Weights of a small mixture-of-experts language model, trained from scratch on English Wikipedia: 32 experts in each of 13 layers.
Below are experts of layer 9 (counted from 0) of a mixture-of-experts language model. Rows are named router (the router's row for the expert), up (a neuron's input weights, with its number), down (a neuron's output weights, with its number) and show model dimensions 0-159. Each number is 500 + 25 x the weight over its row's rms, rounded and kept within 0 to 999. Numbers have three digits each.
Before each expert's rows: a language model's description of what the expert responds to. This comes from a sample of Wikipedia text that the model never trained on.

# expert 28
It responds to: Counts and quantities. Numbers and quantity words counting things, digits in figures and list numbering, such as two, several, 17 fatalities, 48,000.
router:437498504517515494527535507512499460502469498504485511512455555488513528455491485552485521471485487542520483507469459493558504468540534488502488485462458486496538514498491486536489494481473498505518482509507522492487546520554535530468497488502505520466479489461508479495474521500506510565480473554484486516463509499536508495505523483468485460525504519504498498476510520494495489502493482488533548499484525548519491497490478473495510493497486536550500469520534476561485494482529466
up13:506483532520531449484488505490488522482563489489514501549480525524486498517508501508486502481494505471520511493550508476507517477489517461503497526506465492517467502506500550490522479492473521515451514480455482467492472544491511506492520526473521460549492462470460546486451510515488501526490472509525482497471539532531500510511557487505532493459491501543477546486500519477518463507507494507496487475457502512464456440511556522471524529505490496524482528525492493502489513519550520
down13:495487510503519480511486521446528481484487476473513484485534515529510486528522483536495471470502466519495488502526466473478480508473491500521511508517448453530498515518505515496493467502515512499447497461493477505523501482525462478502520442520463487490466485536508498498492511500502494520524546501517517467483583503462526521526479494550543502548532492494499511495461482490491492485516524503510487482498486544476494465527498513525587490524511506505520515478502504559453457535503466
up14:505504460488474457516474491503491514474476531515529538524513510525534509487503498464486483511477533492501494538499498543514504529511432522529428486501475507465537525558479530479518483521469495478492538526515506487515500425541514503518514496480534495507531486516478543452471512492524470504491461488549490479509510510487515494492501505534531451521499529477496493535534486539482470486539492495493515488507482487495521501513493512530481540467516457498473510499465500443501459496476520
down14:497460475513543509442501510462489485502451507514490478496464490492413427510497555506518527506490503496536512516468504497492514520491487473511512486492493502538462513501538514499499501519514501512518454454509494514489491509519519464468497514522492474477483515474514487488538510522485497528470506483514462538502502500495468478502520542480521557529562464479485458518448509490499532520497523510506508472462502503560535493512479527492520473486493515488514535499508541479505543490540506
up15:483488479545511461533545533499501511464507517548514508508538529499478488477502433505544498526502505483465518465476473466511459539492503475480509518491571500493500475484499494504518477497492507493458574551491504466490445511505450469491514553486479505485507487480523530468482498491486512520482515501500503483490512489492523526522515508553508496545516481499516483483493531480493511517508484462476466508488519521490523484509538483487574532517500462483502558485529503525488489492506509
down15:498524483526516520482500511450490513506459523520513468526512486502502495570532467538483502466512530483497505514455452493518479492515485528517504494526451463522522491505539530501492501483532552486530478444500490449462501542500497468466494506471523521496496480528518453444449527490461521499517515507469499471489521505486489473506488457501522471528516474508491515482518466500540525505510482518514475495494537554514481470518518518460505478468489526523510502477541493545530528514500503
up16:478496431491508513511539480538493497498500485514603489492501520508453495500507535496462503506551510497494477494522500517507506477470521494515462527506517510496491479450501516517499495509498549471495515482476517491486478512482455520491494485503527465526495499513469473484468508527497513490514492496440517492499497475463486467531492468522529505492460482505494453483490493467479493519485451517535518524505495485518477568488485540501527573451505516526521506452515482527476531491528509
down16:477501463496495510511512514504482486506512495481504498465528502443506534474473485540533464498569531509485527485466537482500498462455471514538459512550531486476514525480499492486494500521473521499462509505527501474473483487482494546503526512474518524541519503544500498531506484521500494521498489473484524522485573536468488471530552470496496523472524473468522452507491499512505461517485536482494500528512538536523511480522523516510492463515499469493486487460461517460508465497448506
up17:515496505533507511495518451544499488472478504535499543496487456486519515479515518500514537506535495489495524538501496474492506509538454461476510472512511554496447496497508497490503479506483474486472485503509539492463486464538475489465499475486513473508518489521486534516487498520475538490504518524503544518494498468512479477492532478532493529484455508490459458554560497484477503519522490473463498518488501463499517398505523520487497532498529477500516525479445484466471484517472494
down17:537464465479526469508514518487518535476487507543473525536479489472504528500464492445479531480506464496485480511505512508490505518549501479520493482485511525520484499509512476506491513535484451517511469470496531520514484481535515474521569526471486481457482516478549532518490482497475475504490492488509506500532496491493497490485501470555562489455487488539499523506519411514473521517510476482527520488461497508517513538492455491507499459517513486508526534525520517499439506494479535
up18:486484536462510514517515506543495483480538506522495509569494519519502510486500481498475506481501504487503480525502517554503443502513509566473490497473527440521503513496458477499539488520511540486492513510483521468443479535479492506551513498519516491500523512460504483495465446521489494486538443508500515504526469497491495496493462456480477504523515502502535499440490507473442470495498539498454498522498475498509502488535481524524493495483561515521534521505515484516543471501524513
down18:496490535530521505486524486515497537477534504498506491441505471513479526482494531495496511516477516529491516513510535482515477492493434507491522522505527536529471514501509477471454555523474502493492494519490460484459460503483481501522456501484548514502522496484456509464482562492510480486508488446547519505553495506524495457523472514538500502488471546499525518548427498514474475512507499464496468507521502478486488456500503520494539469499492476507517500545471511531506464526511517

# expert 24
It responds to: Verbs and predicates. Verbs and auxiliaries after subjects in narrative prose: was, were, been, began, remained, participles like turned, taken, invited.
router:541526520486449544496517531490516509470501538513494492482537501488486552511473497481510477512487496520517511464498514500560522467478484506531553488495499550534513497483521509509517518527532493486499517502505462502495459486552477459510497509540502506515489516504497534537487540502529486516469500478531476468504515520510512489499505487536479456551502469504469514473465498456473486483490530532506491537450446523528544478502475516519505473494512438472539499474504513535486530462475508
up1:495584533486495520495498522488525495495484474500491503499531480489533509514557491506473501490509516499494522479519484493502499501460459472494537475507479442494520512486491438480493518512494486468483495542510483482553454483497522478474557480476528471554498479515510488484471525509509503495477508483521479471543473531509523480486483475500499489519472488539552502505488501499529483555543511538480497518473483479492497468516519497489408518500488474509498507519506499483462543515454485
down1:524505478497511556518475471487510519529490487564520540534510475492544494490586496522531518481481534492526480503537510477488499526481480520510473486487491480513519490494470527517493466479497497483445495514461499468489490530503510483454486487483454506519486512479497502472499474481497487470546501506525431511523481503480529536465479495517506458494507511495515497486480520538487449470477543510565494507497484521483523560491492514480506484469485556520477514512522517527463502493492482
up2:492495527508486472493466502503483509507507533429493498528494531487523490517492511463469519528461505507512533527519497508528527552542474542479533498507513533474488500508517511451490499473492461503478539572485533499495502489513479532468485516507497514516485526490498511484486482479501523448511473495503485505473458485522496528495486470517531465509483511491505536449496510547500488438508459501585519481480496465500524482475498519536528511520478451498473479521469488497482503554496514
down2:489542524490509471431510523463471517507522512503535463549449514487481561487470468533522520529484499506471480526516526514511453495519490481507527483505532514476443468508509496474466498475514499506511524517491520492548500490481517489526536493500543523512470535482455507491471501486506509447527447502512466473454494507501483501525487489496533476511490517489480491507480502485506499516515491515470474523517456501514541474488523441504539510553491522496480530493502476529538498552487517
up3:511488472554493512450484508497508482484513500508515509492532533504507504519508507493534512514507494492491493455491464512519485493451521503454464495475460513512547497455491470496474536508486491484530454495518477529530508524528512457514536476512496522486481546482542506433473496508487501512497458532523467514485488488523526516544500501530455467498499496491507463519540527494489496454489488500507506483459484516479531497507516490476429506489500473511470561480453475456473450484470506
down3:527494489512568483487492489503538528528491511482483501453497479552500528528541509458531533503539532483513495518521454506500526516481508469485522485528462479517489493511507500452537497491494501463507508514498494523486498538497479478500504530522485495523513490500511491502484517498488416475444526521481514557517514479507536484533449508544462460489544519503485496517503535500536496502489494458495552480458535528502502493485520477487490515513484515482446482487490494463467489458475475
up4:523504523521580508488479527497482544461492525454489508502505487449510507494499498490500486530508530484500497506498497521477474497478442498507492545526527495520488518487510504479508479477459439503502528498525496481565481472561456531504542492452516485497503503475527479530518491516530495521482462494464517501541496507540496486485509525527537523483500497532476498528486512506554487465500508478478522552451503489521523492486533506503445509535495459460472524505488502507495507534516517
down4:550521499514487515436486479495485516512483511497512467487475505495468501519498481503478506523534569462533473483495509539486525474500476488535514511507503519525488501500485517523469525519473461503524502513513525487481513499478472541522514498519455465480542486501466513477538507534527499452470474552477477493545556488513520449483474544514487520449500451551485467469480510518513523489504491505486485497536490518518490520502486486480498511498526516486470474541532464463542463499529486
up5:474518491506475564525503503546468519457471458501493491518515513483478485534488463488470490515518499492485416475473494517472496522484476496480483555480478498547463510490498508495515486499511453477507469540498533502466479467552488498504515484508509488529499479496494510511517471479526492499516535510493517509509495448463548501516515498504519503457515504474456489449504475549521543514557489517531462508528474514510521539526509488463443506480506489492488499489504518526525509502456481
down5:554481570497498465472475547482479502523473512480475513498495502503470468495475500488492517514550516530491490524487469521484520489529523553487467492512517470454479499519479523523473466534487453510495456485542554512458504494426519473469517480501468521466539498505498475493478455468499470516489528507496523490506514480526508527497534529470535471498520467501463506518484510490511503512506474536472541488527477511485491491496518521490496523490523503511506469560519549494508513515486531
up6:506510444517499492571487475519508529492496536523502520517491497499492517526525501532431474479494516501532522516509491543493487460489491489519454534504492476474516465530469493478481464517527493510512534530507530485479508461481504504531494534528475515488487500500481510486498515445517519492507487471500497449539456504478477482503452507505520495491500469529486494453527514505526507477547530504558503475530549478439492460520497511529501495469465520523494538500501489465495438493509508
down6:486494467500507472440471495484508540538510518537466477525504509470494526506541470522539484454511475486455526519478529533522513455513498478489503472472497433495498446495488494496503544512528484516471494500527518494469531510470533544515469482490478546527459459490469517481513497495528483511547527491542524501533517454522498484497497535472518503492486532509521506542503485529490503482528480491540514489536509464530532505468513495520508514495503472527455474491504531484493466479504463

# expert 22
It responds to: Final year digits. Last digits of years after 19-, 20- prefixes in dates, plus percent signs and coordinate units, such as 201-6, 197-9, °W.
router:489512486526485518505543478528486515489521497560550506483492556536511509432458485486473502542541525545499466488533513492490530487524493501457518505489506535481511522469524503521482502490509482526468531505479518533517510476541526490529531474486544484495528481530458520488475482502492549517522531493491510486493484557454482485511502501480522494490520519493484470499453481531497532501523517540474499507530456465515471493468508470515502491521557493520501466540513463485518511475485484
up6:501445548468543537535496462528475505470510492516486490503494517457513494514514501449460520515497499491534490510524483533503492487508406508490476511515523504488481503490510523487485516473503509478508530484501531504527512489459496511513497493484529537522527495548486526493515468516465487514535482504501454485507490505490531479463461447532488518538468499510566504523479495465503482515545502502461491526481536519497539472517526526488468515422487462525486512492512484499491490487469489
down6:546464548492532517498491490464485429526498508492476522529455526524542520501530527502462519485484494491454523523516477489505483509494507510522514494461494495443536501507491483528516491481529502515500530454522515483534504479486525496538496494525488486516443544512494467502472511506488474513510521479522519516487506545489491478472466499503477507464551459531526527544509480507491540476508518470528485490517511458497485458503449508492463510510443507484515517554497502485512492469539475
up7:499496496511498493525552555499523450494493544543537532521514522520418534542489456467466523479499524497470484458502473563459485524527529514506483497467544507497493497500507514487507508511545466481461501500463538520482502481503510494499519499472512525516525511513482494479521495460529479487506470552478517474533503495498487519464505496510489489478490504490511525477508537478485495431474507501503514525502489515492536502499513494493462477527511561490453502522494461511504551499521497
down7:473522530493533514504468507490468483488524543484543464461496508489502520537467541446525473458508530514517531504508519496531495466519523531482498501563501546495536520479498518493496460511470470480473477534540531496502501521467515509491486512506489516495501459542483538487499554539485508464483491495473511467512496510487494481494476517501485468537499496530498488460500520498517489531504522534516462506478478510503466524493466497520497427499534472501464491453492512513514546451509458
up8:449479520492515521512505575513493502531471502519515458500462491534490511530504483472529507498525494496529510547468504484490438533495480495508517459473526491515481482529520508501544524524512524525503504482533488501542494521499505471495482463470493467490511490516468522474485490558521463513500515532473488512469476473513499480463494455548512523499452482496468444514478531461499509532500487536472535472484534484549542510498518519490499510491479526531489498456474524507484469538517491
down8:515479536546497538501496498518465520490505493498506514460528516447483504491509535493442486497515467498511519496507502471487481487543536525470542513457483481504522477480505490566483542500482508491426497499514500483449502475529489496452479500545495501464529503488494518479485471507484452560527513507549501474522531514492506516514501487502555515475518526525525487472507472502510503482447491450497502491497488559493475503495493473517508502536532496490519492484495489486547486472556500
up9:515520502511466487534480493538505551494526545534483500519505473505451490487516459500506518498448510516528524533450522516562525487555484483538487481534469482499479521496435489477514476499479541511505495451503500448491493500501506496516501481483531497490520494494513525482532526474474515533509495467503491492490497503529507516505500496510483485539528486522506468509499503508508527464504457433487481495498550517518602458520502528518516534500502518507492496495544510511500495494472513
down9:494458496487462508471464498525502515519470528474479467530504496524497511479511455525516486502500532485522517497499517484521474522475507519553500507487500481483547453477451517543474490483515498511517539541531465472508513539486545527510459520521520505470478515519512553461518464503507466522480481518487519491497513482496477497528503481481468488469510488479515468492449515472538484499502496477534478507542507484492508550518501458510565548471515537517474445493479461538481518507517504
up10:492468473561480500498501514513542512516502518516471468467545478516484527484498516499507487496507520495454537494496524481481498516480473479484509499507492480501511506498487477489536558506462464537497489503515498488530517487515543500501499495548518526454480532428473501518443514507480469506486517483476533483470521525501494506518488508481541526490464528505480492530495565490571501494518473470489503408519504481526540532484487518525510510515502475485522526521525506507453520498482519
down10:533504495503501544485467515465526555521500504513479497442491502538511507534435466529531468501498502501494464509512504508457472540474517478492513496492490452520490526487438511506534514500514498487487519530484501510464511520508550464485505481524480454462486439478480502510516543498535485466498519506516485510537515511523485507474482525528483526521537508485479513513523517489484480493515507451450489486473479491506503477523490491487527566541478527454548521527490501503520508458508500
up11:529440514513553502460527502530485529528495468534475517528474548516530463484499499511517530539472508500523512519529493524489486512482495494495508492504480470507536524484489527479503541490501549546478526471484501474566485506496511499478523522489511467521476505491489459469530462533478508499532508535515437506459541498531504514524487503462493542504460462495534516518500498511516488493477496473512500488519549486531560532548484483468494532465504499535518529509511490517519512500507472
down11:526458523515493515506465547453512448498503454513486514498489468446461482511477564492469518511461477490493490534500518526510514470502509528536486490496510474452484486530478505523479514514499489493521534509542489495566504549483508486474463466519493480487501554508499524518496459502494503530529493508501533543488494515522497486462505511483505481496448476486521499573489534478494519515461548519508504488503491517486490494503451569486489507473503484476521533482526497481502522484488501